config.yaml
num_hidden_layers: 8
hidden_size: 256
n_experts: 96
experts_per_token: 4
d_expert: 96
d_shared_expert: 0
hidden_act: "squared_relu"
moe_layers: [2, 3, 4, 5, 6, 7]
router_score: "sigmoid"
normalize_top_k: true
routed_scale: 2.0
balance_loss: 0.00536
balance_bias: false
init_std_router: 0.00609
lr_router: 0.00163
num_attention_heads: 2
num_key_value_heads: 2
head_dim: 128
vocab_size: 32000
norm: "layernorm"
norm_place: "pre"
norm_eps: 1e-06
positions: "learned+rope"
rope_theta: 1670.0
rope_fraction: 0.5
qk_norm: false
attn_scale: 0.0884
tie_word_embeddings: false
parallel_block: false
init: "uniform"
init_std_qkv: 0.0319
init_std_o: 0.0
init_std_up: 0.0319
init_std_down: 0.0
optimizer: "muon_variant"
learning_rate: 0.00616
lr_mult_o: 1.34
beta1: 0.93
lr_head: 0.00789
max_grad_norm: 2.0
warmup_steps: 200
schedule: "wsd"
decay_fraction: 0.302
decay_shape: "sqrt"
final_lr_fraction: 0.0
batch_tokens: 65536
max_seq_len: 1024
doc_mask: false
train_tokens: 292800000
max_steps: 4468
dataset: "wikipedia_en"
Below are experts of layer 2 (counted from 0) of a mixture-of-experts language model. Rows are named router (the router's row for the expert), up (a neuron's input weights, with its number), down (a neuron's output weights, with its number) and show model dimensions 128-255. Each number is 128 + 32 x the weight over its row's rms, rounded and kept within 0 to 255. Numbers have three digits each.
After each expert's rows: a language model's description of what the expert responds to. This comes from a sample of Wikipedia text that the model never trained on.

# expert 27
router:159120139096125123106120077089120153168111123105116107140097111147150170177076140108121144124126136098148184108175124152167076137093097122099154118150104106125121127104131076120126071127143164098218200104149143108216098138175164120172165135142206174122071100160133195207146142094098060137139115121105141092135125128143123132088141133101118163144098155100150140137101190212089143063132
up0:125147161110151158106154201127115178159136125135190104112144132180096081118159129119164176152158083087071109061143142139132137099121140146164151110117115115110086065115107168165095050056170155098178163137045110117153104111105099124202141138107204138132163116107049116087125125101127115189080105069094161115156166189110096141183123091122037084144120088075120157140120175071076141120127
down0:113110160117093131121140173150128127127135149190187143192126132155101093096113148113125145149162097128104152167093180100112143125172120095108109107150134192150127124124123201192089124172085161116101169128061176134141127084177197184157071164150120163084122118122165070057138121133152125147142121127105045215135121134123117123108089076137102121101144088116144129122119082112116081143126
up1:137187157151128043128118168122103152108111136079135094158128095119166145136117104176121167166108114176156098068180095152147156171178122137111127091126117120123112108093156141141127099162089122144121114079120158151127132174078026139079083105160113141100092152190148105143110144090138132143087176140148131058144137165112141187168202128200100120101139139173130135152135105147115122127090
down1:092107098164140161120148186144108069160076142113129115121162153090105134125182086157134139204138125084143078139060154051105132159096156200159080184145145104131151161132112136150111214142079158158078161125105069157121131167157165151120117141132074140117155151138130172148079064142128129128101168141127109143126098110135126098156128113123165190095120125129082134095144082019142113194161
up2:071079174155070201136079157186041137077116107094186112158125162158095139115136140138131062108161123151133135131133092145128130157110132112147151151134125111147050145113084139137119135134070129148155099041159126159101224188107128093136093103175085104122132137111148124114149156156112080132130149123178123112123110091078194079091172067119110183117142103080182060157105146087163153148125
down2:108118086136111085161132120135080108125119159118143117115128124132097187139129117174179061061159123160173091169099075151141142086090110106105129126080116139121139156105135152112141148131085071138177153155123150120168082212095090191103175139093193093166149158118180129127128095139100144129115146105121081154115133105070148097089024088104197091138157178148195120114159175165121093084151
Description: Title-case word starts. Capitalized words or word pieces inside titles and proper names, songs, works, honours, e.g. New, All, Help, Free, Grand, Re.

# expert 55
router:101112122177126124100167124145235204117125198128153131146160137122136179141149111086122116128110121129165216093130161128141107136124212094065154147142100107103099120187145075122117127158126137110159114141155092149097104135141107158127119094161176130124118014091109131181129173141117106175118148145155100108133160099176065107079120126095159181136150197083108073091168167148095128077180
up0:121167144111161108102130100169111132160121166073172147072140089118154121154119117076125197106133088126142173138141115093134118154115151165094092157164192142091102139196112144154167103183124093141098171064080133131116103122135136132144205142177165151086138111166092081141197117094161115143129139134142144115095083097198145123141112134096103207120145113146146078114148207108162085171157
down0:160128176145115134091136127137153107133146173136141159145084131125086095136137084139124163155138100126124183094166079092110130124097162055132122150150106117151091120132095148148088181127156144113184097146184125167133149139123085136128141117067115103172172161044136108114133115063194120152121115126099102166114137100244133098179093124166080127126093158107129112132150151088128119094074
up1:152179114090104113212133148163146224157105122135123090125159137139066171159186113110221104098144110164124134101090143096105134156093138116092107145104128118105098167149104113084136108116146171161093153118175097144068046087160143111134128157152116117123146090108109153130127109095107164168124162112088094138159076180082107159104158090182118140075144093088136126114118146201128163133085
down1:152130099116184077103166114116121140151130173130141111137155081104120135110135103119103111104063173126158121168150100035134128177131166134116133126113130091082115082108098093174147096097106116180122139111120134133141142140091112162194109112064126133043167134084187142132080113168063185070151141112113110080108169109085141108152176138223154196158139161082166139106066087151141063107131
up2:121129094140132092149075154153120182153158153101142044154132131083117113144097103065210132123113087154128145106175104063181159142113113079053138089116145137078041124219115130123164125162163121145134116130094101144167073147123148123117123122121120180115087123107111127126081110160114141135146164109161143085122171104183102101155184117111133139130171127126135144126137128122109160114198
down2:183093119116118136143145140177136149158140122137145124077080150121106157092096082141096118099089130133138100076133123180068159140113129148148166158132115176163150127125131161106117146161112128102124116082146200132151172167153172110135109157167110129123118157150144156107133141164117098173120131110087119123094103149154139120101173113120120133116140094079162147134142108163118105112180
Description: Phrasal particles, on. Particles and prepositions after verbs like wrapped up, grew up, built on, plus on before dates and continuing-verb objects.

# expert 47
router:191116151168133126047141114091158086188135180110159140158059138195132153138099067084177143188157141168158120114173174169155127121162177116101139147122135096066115124099092138139101146140160149173137140164107123128137134200086147170164188086166156148102129068130154143169116160139120122108115130050144164093154144053111089134080149117069112134150101210119210101123109117171104164075178
up0:102053112193090127093103163175137113120097192132136087144123118116066121160154149065140172125141128131155124107052130103146162121123127097113152131180139201156114180129098119100130148137146134170147124088078096106178156191113118162107076117089108094164186136112108197155154105111200092142142128088140120119092200122093074122107090089114139150145116124164162115124170101113100195157151
down0:126108119131125133129090089141095218094187120156159115115163154059029146132156163129089133131140184077066105140139158166126116110109073084179132135086128141138097102133096193110106090125168057166090145089107094100163074147085081125098179078085124138129107152055105128130102145125193146125092141122135170130116115155121150139085069152135104150155152175127137140123145063174125141078124
up1:105163172141087092109089071157100191168115150118140152116089118144118160166118097078048127130134144112143111111190151115175070136128166135148094106105101147137160152096091100142099122135163145137116123134130175142088079143112057140079074109146176188101129130143105121092162106152148133164153144075146133086113120111132110131162152073097105158143129100162163156090150149158070132151133
down1:096123092103129137146099116129115098108044142130167174160173146065180092155117139152125103084178144110138095147135147089120119134108145121118152182178119090165138122124098106137084113141099124107159171094103118105089115100150186138202158132135147073109115157109128149090129134148128123114120163145075099076131169158140085184120164117114196115127105103160115181154103133133106098129122
up2:182130102198164129089172138155148133076140160109120106120106146169171180176127097108138103151140179066118160162172117166154121122151136088116160202114173153134132138128095133094151150127053120125077144125116192218133100121139105127125143108074100119116095130127062203138097128155095092126161205080098151135083138117127159098157140084076122123174123124164120164111158156079080129132064
down2:111106124107124117155136159143123070110117114155148111143151148148124174105146096105165176109130129139144152063128092149063162151105134155128092102080087140185136167123125148161147115140128132137111097090096168110181129164125178072160086142135095115117144118126176124161159133155205104115106155092121117096108121147115110162153116131129109121115061155120124097111123177128188090077124
Description: Consonant word pieces. Single consonants or consonant clusters in the middle or end of split names and words, such as d, t, th, st (His-t, Al-d-ridge).

# expert 44
router:191097146138093127111132095120195154165101148081073090184138115141139200142164115070174129155173172146125117101148142095131075140127171095132142139178136144086114121190129116125151112124107175117134206068127050098166100183144197124134145113153144151172089098118181129141119176081105096165101127086160139148177105092111080124136114118039077109170119147112165118122068114188141099121133
up0:136148122095120107125096162102114142113144190208127163168130176131166178157168181127129131141193184110167115101165107133141187129136167151107111150139091147158102116085077119083141152098134148122156106104152099180125059126120089137095148119050141140170061145114121128116137103197121153152102169132108092129166146088063136106151102111131136136123098158160139091142127134151102115032120
down0:117110156169108195107077151104086179117125136130197188081111143170131106036129130169106120081105109124099149133078164097108076115119132106094157127130200155076155122124108136089100044159097136126220126116128133137088093132121086121124169156195092089143096125149084083102165058133165142081147141137085138159112128154155130157154153151127161092098099113173097119101132123151105152133174
up1:188109119129175104108116154165096169163144092116105145203102068120088113102112094135165174184174071115113091104148130154169050073175085093115130122106148170110133105147130123130037187118083181118130113132117160075088120132158153103149182128177176130089088081141140154116156120082130103174136159121113106122129092152128137121152151166134088130130133208134110117148165131122135141103103
down1:142091159174061167143141122084181136141147106213148113113144119089099135114166150083084142112160085131102117096120049114166121096107101127121095065107158148129120147115132178073084108144157182068133185100087178132173133111127078131109165100090044155162148162076167147144112127138075098144129069091147123115149131084153138118095127116139108171132112168114184160140137125160206135147143
up2:135145121165073131105066164140124139099160130149120120060101219144106205131149104111114127072145156112147175134134143117145144128119139124137097133093101096138105113083126099103125085117099099098124094106103153129225139088083114122105234133148116163144104125163172148157154116154207115101116145087152148152106103141090100145169108126091115129150170088134129119111102169107129145170181
down2:082172058123108144144176082101149152087129157105063131141147100177131137115129137148070142083082143114126124133216094121091140103147182116111141121122140111153133168095135031159128138120127143114134112145148147134145140086155115125108167196102111127078139147106107093170112137152158104153114165147143098099158147113097125114095110178146101141136143131065112120124152124161152119103171
Description: Foreign name word pieces. Mid-word letter pieces in non-English personal and place names, mostly Indian, Slavic or Scandinavian: Kristi-n, Gujarat-i, Khitt-athi-n.

# expert 0
router:137166153158089122031047101133152173152123094089077078206158130148154137148147147084107157148152112100080161057165159101112130146129149133110154163135165128101115100183138067150178122162114144130159131087131100097166145128138143157088122093135149193082118104124128190196113164109170120120126144121142125129092097125173117097117121080120121099135162171191173121173131128175037106128136
up0:088199170101181068088114119167169117087111135094146089149124192174169128104087177141126136107087143109081118148156138166130087099071169147133130210162145089118073140126122075105133114143040195182092137121103143046130118070150133178119129142123077115107121172090065163136163121108149137155115112101131196188115112082099122114127156099125171138106112111149154085119091142128083101134172
down0:169059125085153140098159130165113130109177067116125161178183150136099170088138140156128084106082105106121120077117079164086087113161160109152165082133137125119147109160154141085080103120133153134102070125123140118044175140131127105116109202120137123123089154097126104117165176140169164084114098121121122162128201147157141091141101111138112137093109093083129155164150042116088122153135
up1:212140082168118119182094131181131139071179117157117101120097140120129181122147107049089112147118141125117135072136102098110104139127194138170132167144065151107133123119103135128127189146089123136103132121165111115129176132125131106110157106130139112112174132153087246125079153118077123128080113091102122108164132147080119100075170112109134149133038146158151099149148104094100124086107
down1:098168117093208091121179119106130149122135139142099140078165140183124090106154109130193166058120125138169180134133110106112124085108164134129129156089124163121097148089121111160172160099092158077111107092153157153133108208111113166133140127075114080166122130201170022149166137163108099114119114073119137126110145108126109128195159172132136147128127141080121137114080126083161122115120
up2:129120146186147167163134134053172155123145172121157102139100142115135111109134176195142127143124148119184115137149157131149113178110149095163131160178161158092080136095069130129189059112154118146135122077149120142137182113116094099085170086182157133090129069048122142131146157194153140113105105094081150144124133123181109098160160078168203102127104123109144099100108155129139141122138
down2:094166141124119136134131112134085116077131116115160154160108129147104097112089092059097148112148119130137090203145107130092109084147148173110135164086122133106123105094060160117198085117112127145151091161142094186136048073092149165152093174114161114080164160105143140116084133054189117150116149113178176103112128159141143124135171155110053214140131119165125127127164144131083098175053
Description: Closing brackets, parentheticals. Closing parentheses, brackets and quotes ending parentheticals or equation numbers, often in tables or headings, plus scattered as, not.

# expert 63
router:180100105154144108127056136111163193216136157107154130140084101124134158144118113077170141138136154115091142144164166117106090158113153102075079132124165117106128128158125124154126058092060164058122255127158133163171088157166137168104147114181124156133086125150121123156118182106136100159100111135151113059155094131172114160092154126069105195128168121139118163114142132153111133151085
up0:136138163093096147126054118110102153114073148112110061162094134154073147144126143111136133149131109141164142100116208161120147171129139128102177177195126084118133160115172117150148117115154134136123139193142045090121081159145145137118137099178125058126087100159151108092165155143173187118111187094134134160100085135122082109113135121091129075139168087093099147121187114163137121126150
down0:149147134229184165114142067111164181105157146162162194114163116156085138120080099138145125091177128135109121137160143137102103141140111155124123158081117062132208076109096008128115183176133136140187111102143071115119134112115138104134145171177101102134157112119091077163143113150156156097064138078145101117109142142152149113155164162103099106151160127149112139116152093140073131118104
up1:142107134146118180108168143139144171124102129164147142159115127134165094135131107124206084159122161209086131168109109119105097149121128122069123209198130078071097111131107131124146112144129151141106108172120078130107131072138096110157091151108123147116100113134169112130095100107095092089167096171096086118113146166063113097089103095115140106139144111117140149115155116118136168140136
down1:149061064106157109149115186134125125137155139168172136156038106145153153178155120137138128100085111134146139107095088154102158123094118122095058128135104070133217199094156080113104168178131121140170165070111119136110174136108119093101064123168168132131154159157149105086183085121101104125166097122124093115122112149149096164069129173148151165128152157121072164134069071093115144118135
up2:137105175078118124094131119115155133179128089125098134185068141056148127088126084132102161174197132150124160174126152094177145120089200087095141118199167090042096050111107134170139104136172142033171121122136065153150087110072103100132153141129128093152047137144141159144090074127145091145096148112085115119146218150134100089104095079145101088143113170128084165163156111176195131095119
down2:095089045159123158138124155155117166126138089101166149097115102152125092129121157118131095109113151106118131176128139100210124134093107120160102135125143121151072133158135182135182165140114156168139134123138077172107122175133121092160142089153093108104113119127066120108104127056133161111111128042128122134153145099134108069145229173134181146169112157132107183139072081085104148140124
Description: Topic nouns and adjectives. Content nouns and adjectives naming a domain or attribute after an article, e.g. football, political, water, power, game, nervous, indie.

# expert 11
router:162149200114080156116130134135127176192105181118116111134142115176137176179073069119119146120107149118174228104132108119129138138109169079107124160177105124130102111104095114174182094132031148152213104173179069088141094160102118121135127089144161157111171093126156133116155137127128145122082157062122185118100201149104109097126202097105134102151088159139165118120144109115150145095126
up0:069110178156049136097148138132174088094131122133103099092112150155136127108104068119117165109109185135165149130139091109174135101215159146157114037131069147050161131138103088110188152159093090161142087180161128130103096115099148150165103207176129131111124105097122133123072143100141143114152154131139123087118115128167099106114108161072164134196109174143141175131132124133180106128176
down0:045160123137130136138114099150109125072071177154113110147134123125137120122189121098189166197137153075175092084120133084140171139124132111186175112147105085152134145126143077107126156154132103146161133123117075115163175124081113104135157109102153095074144175145173133088091086123112180110168090139126151182114134094142182088121090172145160188111166102098069075128109110181144121157128
up1:147183126126196145106087107118106156089123152120164121112134141133094128118107131125100142148142181116119111080125092128110101160107084127141074112143169119163075108126078114154105135138090161102143055156122137105081152152103108171196155126143145143142181115114135109072145132131168141106109135134100098128105142173188166157123134123165161059118169138128163118130098069137100125104142
down1:160103147114185122141148087141160111128131216119117092175125091163219198117096075091177126143063085121181107131110132146138097106105166103133137168156130103138146165191138155127114150144153106169144076081186077181096192157152143086183158147219146107078134163093129080099116106114161118119138109083070116135106096123117113117136085156092168192165101144129116103142157128103095104075048
up2:129113102164107074143106102150123129127072164094130139120123185122120129057096081103108157101155133169166125082140083114115108166103140113122166132152142122204159145188122125237148116119123124108182126082125109118120178120103145090166119133089157165105097147124128124140112086181094122115146176109106158140148162196135138140168137157068100100165138144155112140205053131118121125078156
down2:119200190082140158000131160147110147071128166102129169103088140128160141106148112156161091112110135101124171165153119074125105159154132162118135120137146112123136165119184140086133184149126149119085091090136179170073124115158113081168083108113071145129142160136144093155115086129136110133149111123136079149113191147108117125135125085046124191109078116113134143158123134101127147140117
Description: Word-final vowel pieces. Short vowel-heavy word pieces inside or ending names and foreign words, such as a, o, ia, in, le (Cab-a-ret, Animal-ia, Chilpancing-o).

# expert 30
router:176133172107136089096098109116152227157139140077119106186116087149111152113083140138141127153106125120130160099214126111159098143129139096090100124159096103107138111177088089098152079114111184111186216174155115113146098145163100118131116134183219159147104107126165133181157169098131107143098124111161203091134088116163094168160139106093115144175122182095121159143094184178100153082149
up0:136110162128120159113095123125098110115114066160132156076066114163157151113067084106110173156164098129103202143175124105118130108151133121124189137119066126084064152120159129213126080107092133161209134127152103107122112140091122122127129173101161140146108128131133122119143144135122169090088125088183175130186128117179105087093205106101110171164081156126106119173141173170128167158189
down0:096137141123177143099106122084146138085115167118098083094108150093087092196124104103114106152121121103051109158131132193133145101115139156167166086139112140165169135138146082155166066103170170143115178137154093135150153138176080105133081096150148177096146079135160144196111111096089170123107119131068133154060079122160092169086131091088140117140135154132168094094157127134159115156120
up1:103173104177112129118171122113146132157096149151160105144071150133134128120164151082119169164190118106116174124126115080093107130089164157124059187161145172117038154133087115095151161181126161076089101088148123065171122132136170121113164124145065111092129114108083212137128087175120102147090108070117148104144178163161158137106075144100071177090128092143214178134136123109145153146143
down1:084151154119072145128118117131132102125134120120148128098156138161109095164186107140096099151130101108185101120073134085145097179089105116186142119093131151134149109116141138154147157101134094151075122094047137094157178150111147142128163151082106094126160152110151145058088163165194182094140106127130056127081145092095089167124117105149056102118125191156079132165170119119149054129130
up2:123126127135103098142123176129151135182063134126103111169106104167162200164154167092142193168161132124093126052134099178154130077154105131171145105164096121123107150128122075148143110171121180107126188128158116164098115188180097131120128152113060121143078066154168166148137142087123128197095143095118141141143124157143151093145129133100136133131147157165178090147174132157113147103128
down2:125138146117162102153111135115073126157106159057183110180143104084095107135096136139117168165069106121104105118130201119092148141128205137157139068131111124229143095121142104143115136151191142167139113136137143176145125117078068127135062122163156143134133215113072110192078161166071101159153145144130170074150120180171167121176149092116119119073122143075108081070113153128132068108118
Description: Personal and place names. Surnames, given names and place-name pieces in lists, tables and prose, such as John, Smith, Crawley, Huron, Dunlop.

# expert 22
router:158125122110125091133080070102126202141128120082109110139072103132170176159100144103159133129155129119153168105188119160162080134133124103067110119168117123096122113149130097134137031128107187055163255150152169124186077122172126138137139123148168186144068125179106139173155160100122051139125126123144133073150126135167088146103141128090118161162107124119156133143099221218107127109138
up0:180204182169156168154073131072076068100167107090154109115116171086098152143068148150130134141114141168157068106140159156126126156079197112168133165108119121142080126085076048160101158112090163154139149089139084142123113205071111171136143128099174124164169099134080211158204125113074181141118143115160123156107100146083140137140133118091097121104115120097169150097119118185107165108115
down0:090164092106113067140107092098117120134101114119160149153132155120179088063157116126152121078102145141151110139120125102081069174052112062138173077179118133157091150120119137088191120120119131129102103171148173195178154157142112113098132101102134175138136154111159143176137149128129122133088111184120146202117078165099084155214132092129054164112088192142152086079117158104099083119068
up1:112130124120156126183145183126116136166052129094111127161122135118127136132102146164137150110057077135139165129116129126074115133092089135129137185177103127114108133144105112175092113151084137154117089118113068102183088132104106169165126149144201177103120064148178135192145142076137185161139054106137125107142148075103065127107116085107121135114194090134097175113144151183104124152148
down1:126135155138115113100117135154180161088058122163120128137113083155110132086105071141156164168115128170167148136161095100100072144082147133063089135096125101152129117104168088124144126126164117157107129090190177134136193079173101100146138164103129135114133152074111107067165099158158110113142088147102131121134125185138080126113114097129119072129133120142125171137097055177124079118119
up2:137152138162129094094120158130121138134100146169141065152125150128122161178111088125121176083091134091099110077114151155127110144078091128150111146126208108135104141199121102083087103157047216138164046126117129132142089140154184152141130064118135175092177099160147096182137118073144149181077201072119144082172146165092101131121130098188160161050140121114111126087179145177108109129071
down2:141183118118133090109141107093044093120104123165145143131105134087099105151085158097112062122099148123147087134129096122127113143094157121161116154128131155148024140107145146077056176118112166126174123123096096131102164100116162115111154142173115092148122174125136154120119151156126165127170118143123135161116166085167151077077161171098171135134135117153178108170105131129184123155179
Description: Proper-name head nouns. Capitalized words forming parts of proper names of places, organizations and events, e.g. River, Park, Cup, Club, Supreme Court, Canal Street.

# expert 17
router:176130117133131118127017143091106107175097116086103133166066149136125169127115132098173145140144171141130147141143158135174069118151130136154150134207117118110107133149116135110180072118128157045150196066183115160165102149164107142112159124154153166160066092159114146141134150086145085158054146096152119099166086098130105152122145115127079151157156155070106142135127155150134175108133
up0:138146166176123088142118158159150122128205091108171152143137106090121123125164120097149067130147028103101137092108139099169087150138196146200107139086121093106057184161110067068174113159113187130208099089138136162136090145157157145154126104116122114141121176124111116159085146129116085130137099146079149097132125120081135130163099125091121143146152151124136120100040131117120155127075
down0:133167184123149124156175073094095087094176076135135140133162114165097077162137207085092059113151109102079140132146145117185130175139161177115150125107129114106141049083103121184130063121132128129129183111133083155144109095131155096153150159196119108131060174142099145179160131097160132148114108135098138099113139162106136153132155122151117127120128117189096138116106107080179185110133
up1:186088149131095102121124089104155095171142121162143109081110109099153112174172069080169130164111110171131073159148109148105099086164153120072094131150085130049099107153157112141173099153147160118087151151126139132130072172163104096165111148110155127136207108173111156082126138111091133167110184108147135113179122163085109133152172137131123131147129161131115159106157087144118115142136
down1:138105145129123184097157122138103119151105126144114159089165130074142089172137159109121082123130146161163144108132140158179140122132136148112121107112093129154172097156110111112085118091077144150153182111100198180105149090135077135152075109159145134144130119148128151116062176104078149088132156086090135099162136103119100121126135154159143109093176032091148130130166128090110139121125
up2:087147107190145143107124127107156157104036151089215132209100122133159087142155103100115121141183158139043146153178112104160107072149105112143134129200161123099168138116128118144128143133108069078140120134074095115162104112138152069136189118169121145160135134139137134114078137129146081178105159103143108122119079085156111166098070081074040151133123124159153083170141142154100077124158
down2:111113081101109170121078102185159136156113151139139169146164158080112109131116130111106114073105131159126109042169099096113124131058123165133108152152147102151187130146115157064131159114181088120183152115159140098109169139136141148114190065136125160157130121088119103155165102137095135190143114189101162194153065118094134145175129080129138166124071151113128146100115115131155084206138
Description: Proper-name adjectives. Capitalized adjectives and name-opening words like National, International, New, American, British, World, often starting a section heading or proper name.

# expert 13
router:172090100132141128107095098092185175198121165097172108130083127146115211192186079088151141148155170079071152065118199131100102146126172121151091099154146041129133149167118079139176145129075161139140205120195117125158134120121183166148108053167169159150137121159124145146132156160134088134081134143134129062160078111175107106092153168120086140123136117161135160122127123141094103106118
up0:100204060174107170108134160146118140122125120118121131148103109152105169100136113103142087068121094154139115118147094090141111142120059079094152193104118154167039161152102177118111166086169214120136147088171158159073183123127150159155112098145170131142127122126099165113182161094085135096153127067120180136105116105190170166085159098153110190115185113160200100129122147119120164072134
down0:143089119106132136148145127099169165123159075142118193185133068091086140086160121094126094122182183184143147158169154107111106124100135094151111145121151107125146120195125037150153081123167114173163155090125118150123074112154114117135119115110164167105051125159141113104159187139124114121127128154098119164135098149101193184089111104173107107144069087153112108125101214154121089128148
up1:106049138151121157150126143090130136077130126141143134131140090178139103131132090160164179121149137181064121152076115145137101084139107097101123144162103144084064119183088106155135065162152181123103112114131071134115175112063152120113107092119127185106139121103107154131149132164048168146102127079111162147178100180128113173095167147142138157169201214153081122145142149141195165190129
down1:129208095076098137109130109173156125172037123109130147114134143134100156155092181179141154112094140081186112135164142143138118131174154112096156124152116134110156169138155109100102095102127169155181100060128100170139107086147134125125148166123105156121167169138104144138095083130146165145182121105095165155126134077161169111096144111124181117094044058117127106095113132129157151131108
up2:090129133135161183131115181142164155131107094124095157167155146158102115130068102100138143104182144189181167085092113145167144069142145124138100116176126079111137153084162110179111147149099150149149119197161167097122089155113084149135093138095174128181135146132126149159133100143170130137161175089160115143127077156133136080113199066135128166195084132135132129098154103077135149186143
down2:115162105120133087106135188138160086070140090153132114119189084157152083113168135130086149146112121143147110131091169133123176082161180136117123095108138127137130099079089177160137129084118117139113092199121109095129091073183132155140172166141112201132098136102142105101128117091105151181108176150092161070149174101173158132165095153083068111088168139151135105128171157154144178111159
Description: Word-initial fragments, spaces. Bare spaces and short word-start pieces (mar, de, re, co) beginning foreign, species or Spanish-title words, often in tables and lists.

# expert 33
router:163118156141115108085091110107140178136109159051078135189117122131128126130067129133112127132134118155113155114186102117161107149135147116092109128167145095059116097142117107096135060096152165090169195095194149165164044133156106162142115083173219151072102119136172154134161182104091082117097151112108145134126112077182110158128167121113096158167143165106117115126136163187089154115127
up0:111137148192077110124104129189124133222120116059125051164118083157146138139181094075151066155107140106095134071077192125081204151124153076153072131106070124152147141111149127152132058119105158115127175091093153133095158147115130168128129115136135146154172174120147130157092118156186095090159152121147100099127146154135127149130120080111102128147133131142114138109184154072130184057083
down0:176186121160151128136125093116123156127103111120111135087163119094137115104178159100105134080095128074156142144116150131113149158170107162146101148159189124150160108150118148119170144105210095170161143134128144101103141117124102118120132190140150098108084133078108120105089208141080130132149115140145120116095096113094125103163102097142160096108165131142149114143081108112129162157071
up1:146159165149109131161073126100164192159112202117102149106087112088150105153121099089168121207127080162130146155152117120125096057063079129096185169138136121038077166108119139146123114192141123125125161134165133124136126127091166111093183140185177108058134054114123141118133149120106139136078076134133132110138150156128119159134210047104102126110148136110174053145169191127090105118116
down1:128118163158170103127054120091141167107118155153087178107054156118114163115181138138147134060145128138135150116118093184093161120145146127090159143177155145178155115108109113079149094138203122062135181089163158086196131137139119145180068112124150100157044138172116128155199122166118141091180153051134130107131106143069107073135135145126119171213160143119067152161127137172092125151087
up2:138146083158127145148085124069142150128132131174167132139114129144079142135150142098169158089091143079133125148106150137129144153084099153160098156105124133091045147158100107099129150099133133159195158133159170064181174104143124179138160074129160122119173092146164155093210165138146146069082092115167141130123175047143077179089128109120189109117112127107130119155096157129113137148087
down2:137102192097062155145090193127135135084126166137130110176165128111153150059111129099097151140215147134104080158099193130115139120072153164158138203070110135120118176111119135112121090168105121179101097161121095155087157169159123132140102141095120178124176099176151130123110101119165102153101084146120082125101124095156152145181100173127089155111161128162160138121168111111136162094120
Description: Place and date names. Capitalized place names, compass words and month names in lists, tables and citations, e.g. United States, New York, South, September, West.

# expert 4
router:169199240115036147125095142133122148139128117074114080130072125123163152158114089151138130136129112145114128157124127112129131166151120122086166160176161114088094162107097134117122127132110206098163119092162080181159080153121125161079170143184237197113137119186179135129119087149085107155099162078124102112135149077143124149128138098136145177157121181111119141076118173157129125127171
up0:047104136156132128083144139130196136144133195094157124122073120126121141173133110105135156128121090088167118077094118096060080219125185165167134138142136156138105137196150123088179131163107173112144118123150138094176067103161150132118159082111152143127108187135052087114100158150170114159104135137084180158175140101136175199169100091147130165112157139083141125092089176101128128146147
down0:136123136173175118130102190100104140201164126092089069091102152077138077141108177153128152105097110152155152148110121157097114124201082116094164110062105060161097159085154169146122093075166141165125047120127239130092181100050142126186146124139129138115096089128173091142039131162130177135190107154127139068106148164094114139075114130110061160124115135079153134078166122139142123132116
up1:175124143096076121090122156189127137143086173128089157151097109124142110115092154099174168161103122160151192128114112140148134116082093158086158130166075132158101117135096178108096193132115157092124117097075119154124118173108123123157169093178143107105143134142149208117155089123059104115100103070089096153115179122116141128153167152093125159141167112165137185076142110124103136131117
down1:063131143114179091162073150182103122111181100110141116142148097099121081169104070165082113137137137156118105160113128125129104172170170138141152128107172123107153152093204115073075079094142114197201105122120193148157131157070065157105108194100143093152101182132125121124086188147131105143112177168141156152105097121181089142176114100074158148132118164089072088117173158144100119119114
up2:154103153131099135139104154137108169129130161088166122123133105148110162173113092116086142124112148114097150142126076095160170117175075136202143104169202102099190131124136101098118125083153079151106112097051162110104130109083118077102128145172099095118140150146113124155105179107166090242142118113125154154125170068137149152168158135138162129128091123144102108146124166100107122176115
down2:145123164138172108130202149240181129110115086121114104106107165076149109127131123139092134127143072037132097113103169101075143123146136113206112065135099145145137119136172153094087166182137120102159139122143160124146125117097171108048177158119152124154112141106171134149126129131100163170153097176120195120161142132128173122075097146144144076127128133146099132164147120098157108077098
Description: Directional prepositions, months. Prepositions to, in, on, from, into after verbs, plus month names in dates and "born" after "was", e.g. "due to begin", "on October 28".

# expert 9
router:146131120146111159099125167122195137145087127060134079153099191143136149110143099091150118149112168176134162087119167094133107164162128096054112118190136097072104161164092099134125111132125120121165147119200148051094144139115130135132078068157205128083144078180106161205138135117118159122078113104130212145119149066161130112132138093084111112081161189109190134148112128136122137140069
up0:121155169128191151122140108180190171149107131072126096078127119154131113175101136169166172162081128177056164105159091087159128125111123142078128116154094143175107170095098089142143089098156129134118120120152163076128147117153131156103125142111138111122166098103153100130121099125144138133134141089131140139110113093118139070093134055128165139096178187171080132166116131103115155066108
down0:118075136144123114100112212153097155109140104120086177120153088137115118068102103119160201000176179127179103167121157146121139139118156172135133121099156107111165131175144150161069113128051084111154125144142131106174091132205085096177108126117102171133165132113117082112166121121152142128125138100147141099153108162125113138172104169137090136136116155095162060124100180125095137133141
up1:123052113125128100161132118161110117120129119105178101141168171090179145091087171144144115101138170179163120082158150106140125210136132070090118097104113059198114094143131106161086145100142095137182149104095129140174137110123187159146098101144197165153129060119081129074139134126146122098114148080112139116132151101133168141080116208135082128143138142124141108163100143191164120106161
down1:104154146144094102088140114140098166135156125084107088122161160126126173145135126165160134102112149128118091104189096080146107167074147094097120132155065108084091153106147147111135099098216077162170170090083105117083170141133094159155143105127126129117137163130130152161086093142089065141168125122074165150118165131034139119079135120129141134124085139128109088176170131115167153087090
up2:162101111126094099135098122111174169190131118112079087075151117153169132138182111126143153144132177146200119112132098141119151120179131114111187096141103117098130172137138166092167109094114098110127122188155138159130117161115077143159093134155097137088157151087106144124110048091140156126116132105140097176161086073146097155176142103111067120102118140156146167010151080203109110160146
down2:141143074094118154075144149132125111135210073053144160183127135177054146121108133120132084114130107144110186132128137068215094102090124167135110065177095149151140150116111082123082151175112181117113148165096147122103226135107172166096095148159165132109137122129107076143100090162128132125141109088133144062103062112160165053155134105096148160099128119143155226167142164153139117180100
Description: Clause-start pronouns, relatives. Subject pronouns and relatives opening a clause, plus bare spaces in tables or coordinates, e.g. he, it, that, which, there, They.